Weights of a small mixture-of-experts language model, trained from scratch on English Wikipedia.
Size: width 192, vocabulary 8192, 13.9M parameters.
Experts: 32 experts in each of 8 layers, 64 SwiGLU neurons an expert, 2 picks a token, a softmax router, a shared expert of 64 neurons.
Below are experts of layer 4 (counted from 0) of a mixture-of-experts language model. Rows are named router (the router's row for the expert) and show model dimensions 0-47. Each number is 500 + 40 x the weight over its row's rms, rounded and kept within 0 to 999. Numbers have three digits each.
After each expert's rows: a language model's description of what the expert responds to. This comes from a sample of Wikipedia text that the model never trained on.

# expert 31
router:514537396476572499534455459484463556473486523541491456562503497490490515535459472494457499465498527470492495501470522436514507428427509478474471
Commas and and/or/but that join list items or clauses, often after names or places, such as Naples, Rome and London.

# expert 24
router:472536489537423455501484474466558447485546458523616476492523476447526502464548433487449459519477472512491456533487465522463450470527435455475459
Inner syllables of foreign, often Slavic, Romance or Japanese names and words, like ot in Pyotr, os in Toscanini, on in Macedon.

# expert 7
router:537464524465511508444593558480513489538500597563465502460529503474517460491504591487474461451549489469527485462552520513542542512488457527555548
Line-initial dashes and field labels in infobox-style lists, and the colons after them, such as Born, Location, Coordinates, League, Total.

# expert 15
router:442469458524514499458485514503536473546427446496481558531441453487467496550525527522580501514507504483534468510518459529495524540484474527494505
Word-starting stems and inner pieces followed by suffixes, like ur in suburbs, accuracy, neurons, and con, sur, ext, ter.

# expert 20
router:500459443469510450554455467531530562535456479522499527615506505489514529521464546415510532500445497492504541424445472495499535525465458426533487
Bare space tokens and the digit 1 that come just before numbers, in tables, census percentages, and dates, as in and 15.5%.

# expert 10
router:510437546491513491558469492554462485465565471542499550465573464571516525490432485408478478518468486492500490505494470473530478520534527526518555
Plural -s endings and word pieces like l or m inside words, plus adverb particles after verbs, such as floods, grew up, out.

# expert 16
router:465493458533474478495495478501433494525512562542545451484439545509573534500575507545499474498438504508474550464520426492497512495552429460493504
Short pieces with r, un or el inside words and names, often after an initial consonant, such as p-un-ches, illust-r-ations, Br, Dr.

# expert 18
router:540506490517508517479453549452456521436532467534451479492521490499532573519445512503454431483426441561486476491527456503449468462462546490536468
En dashes between numbers in year and score ranges like 2001–2002, slashes in stat lines, and pieces like al, ib in celibacy.

# expert 6
router:512576499552443514474528461513504457565568492400517476533496426511507564509531401481545538451558488534447506563477512483468464486501536545478498
Word-final suffix pieces closing nouns and adjectives, such as ican in Puerto Rican, ire, ics, ia, a, plus words like music, football.

# expert 13
router:453498537533537502558543550467527466489523432518459576515529510539527440512514506524616483481512495502473502466479480513465425491555535490519540
First names and capital-letter pieces that begin surnames in credits, lists and tables, such as John, James, Tom, B-otfield.

# expert 14
router:494524544491473562491496540428444477482510465511466546503506479607481495499439503494516503477498484511525447530469490483519427514468480510544565
Articles, forms of be, and past participles after was or is, as in was elected, proved difficult, a, known.

# expert 8
router:498570581535558533489528482462533476495469520418515556525481514556443490507510459574540496514487518529453530491540504570392493529499481548485538
Single consonant pieces starting a word part, often after a hyphen or prefix, as in rent-free, pre-vail, Unter-frauenhaid.

# expert 1
router:505545510543412633466518502524517519490492456569544465507557585459471545435530540476504485536480564519506487468548507483474547560510477523464494
Word pieces inside names and uncommon words, often the middle or end syllable, such as Leop-ard, Homest-eader, lynch-pin, Gray-son.

# expert 22
router:476477529412558552585473477464480578508443487534533436436485446479471460583532454497518502560533574519453455518504577551467492511572483519540551
Topical nouns after a or his, such as career, album, city, guitar, and inner name pieces such as Eth-i-opia, Hert-z-og.

# expert 3
router:528453436572531485574447500519480468510485536387488485456536507488571435527514505530563539505509511482525474430524436507485488574535567504481528
Opening double or single quote marks before titles, songs and quoted phrases, plus name-initial pieces like av in Xavier, un, r.

# expert 29
router:526515476448485448467456520527561471507507538530490575472477627444508577515522498532449512477452506448486582478508557500443498493520479512510460
Opening parentheses before years, units or notes, as in Height (m), plus auxiliaries has, had, have, and who.

# expert 23
router:478482481485478539508525532449495540474435492517550462549485493526566565526433495496533551564535510453442524489465551426565516470494469482538432
Paragraph breaks, heading equals signs, and dashes at section boundaries, like double newlines after a sentence or before == History ==.

# expert 27
router:491500457457544550467579469495505587528484479501478463552515471562473494507451525490402513537492536450526493516420476439455473467455498428514509
Single digits inside years, coordinates, ISBNs, times and table figures, especially later digits like 9, 8, 7 in 1944.

# expert 0
router:431525529467548484544464506548495520505485532548454541455458521482512490554515546513473483484503498604441510557521522509512475478522482433394517
Mid-word pieces in proper names, often right after K, H or k, like et in Kettering, il, us, em, k.

# expert 2
router:509451445491507410457510439509521430498487455401511470494580465455512514446484472542553465536476461502457509462484497490494489510559533458502519
Word-final syllables in foreign and personal names like Far-ah, Cunning-ham, plus compass and country words such as South, United States, every.

# expert 21
router:568542538486512405515533443532527514477558503465477538417452513492412462484513486464527473569508501474520531518470542581542482441459498417515524
Prepositions like in, on, at, from, during and the article the, typically opening a phrase of place or time.

# expert 28
router:483470555449496521526564473522588455492444555533493525483502446476485418442457436491572459465509568523447554583565564473581531459501592532487480
The word of, relative that/which/where, and head nouns after the, such as age, year, population, company.

# expert 30
router:446432494471550423479484457551441528463523547497489447491506586496489527556408523443479478574513470446509543517506504526554574442454555509519474
Periods ending sentences and paragraphs, decimal points in tables, plus pieces ic and it as in Olympic, Epic, incapacitated.

# expert 4
router:470550546470469478580486455499563465501500576446482456570444405495506480505552556557510500510516421527530536487484487528543505502555560584496526
Month names, place-name parts and nationality words after in, New or a day number, such as November, York, Czech, the -an of Libyan.

# expert 9
router:400492527553572540459404526504457481494534532423520559595502459547543523485438460473505553476467486538488492461464569466462520546486524534486501
Newline tokens ending lines in lists, infoboxes, tables and section headings, e.g. after "statistics", "District", also == heading ends.

# expert 12
router:468432468490465523452469549480518479546471563515497486529568499515498413538565409523415545429473483534524465435462493522574548499543460549409525
Inner syllable pieces of longer words, often after m or s, such as is in Inquisition, um, ol, ul, ist, ilit.

# expert 11
router:545513493543426509458551543546493473530523469524498477493477594447513470504552516373468529421508412521514505565555503512498514465488540515444446
Pipe characters and row ends that begin or close table rows, plus separator lines, and a few words like than, including.

# expert 26
router:506505447454548457452437565497509506509495457472486479516462526505454481479438512527527564466491541439526503514438562436572509532434412486534532
Individual digits 2 through 7 and 0 inside years, times, scores, chemical formulas and table figures, like 2021, 4:32.52.

# expert 19
router:556508542483468486534459521489520519478410495514571469456407529526475523474459427524576521522469521493574499436555515482469453434502562536492495
Raw byte pieces of Thai, Chinese, Cyrillic and IPA characters, plus invisible marks inside coordinate strings, such as ี, 刘, ɑ.

# expert 5
router:545472487489412474474538511517499534511529464485396540515476448467488473515427537509456478471515529509493454520489498512540537522574523486494439
Inner and final word pieces such as ill in Versailles, th in 108th, ator, ated, plus closing quotation marks.

# expert 17
router:500543468513469462499495505519459507457499422470479479468466509415463522503545522483517404511540552466494511566471460464465440509532510557548559
Function words to, for, with, by, all, him, them, often introducing infinitives or objects, as in to record, qualify for.

# expert 25
router:497464492487519489528510477488518506457528461544498496487507484486434518505448522515430528516434474457549480461485556476526505505460477433528529
Pipe characters separating cells in tables of votes, results and stats, plus semicolons in score lists such as 2–2; 2–1.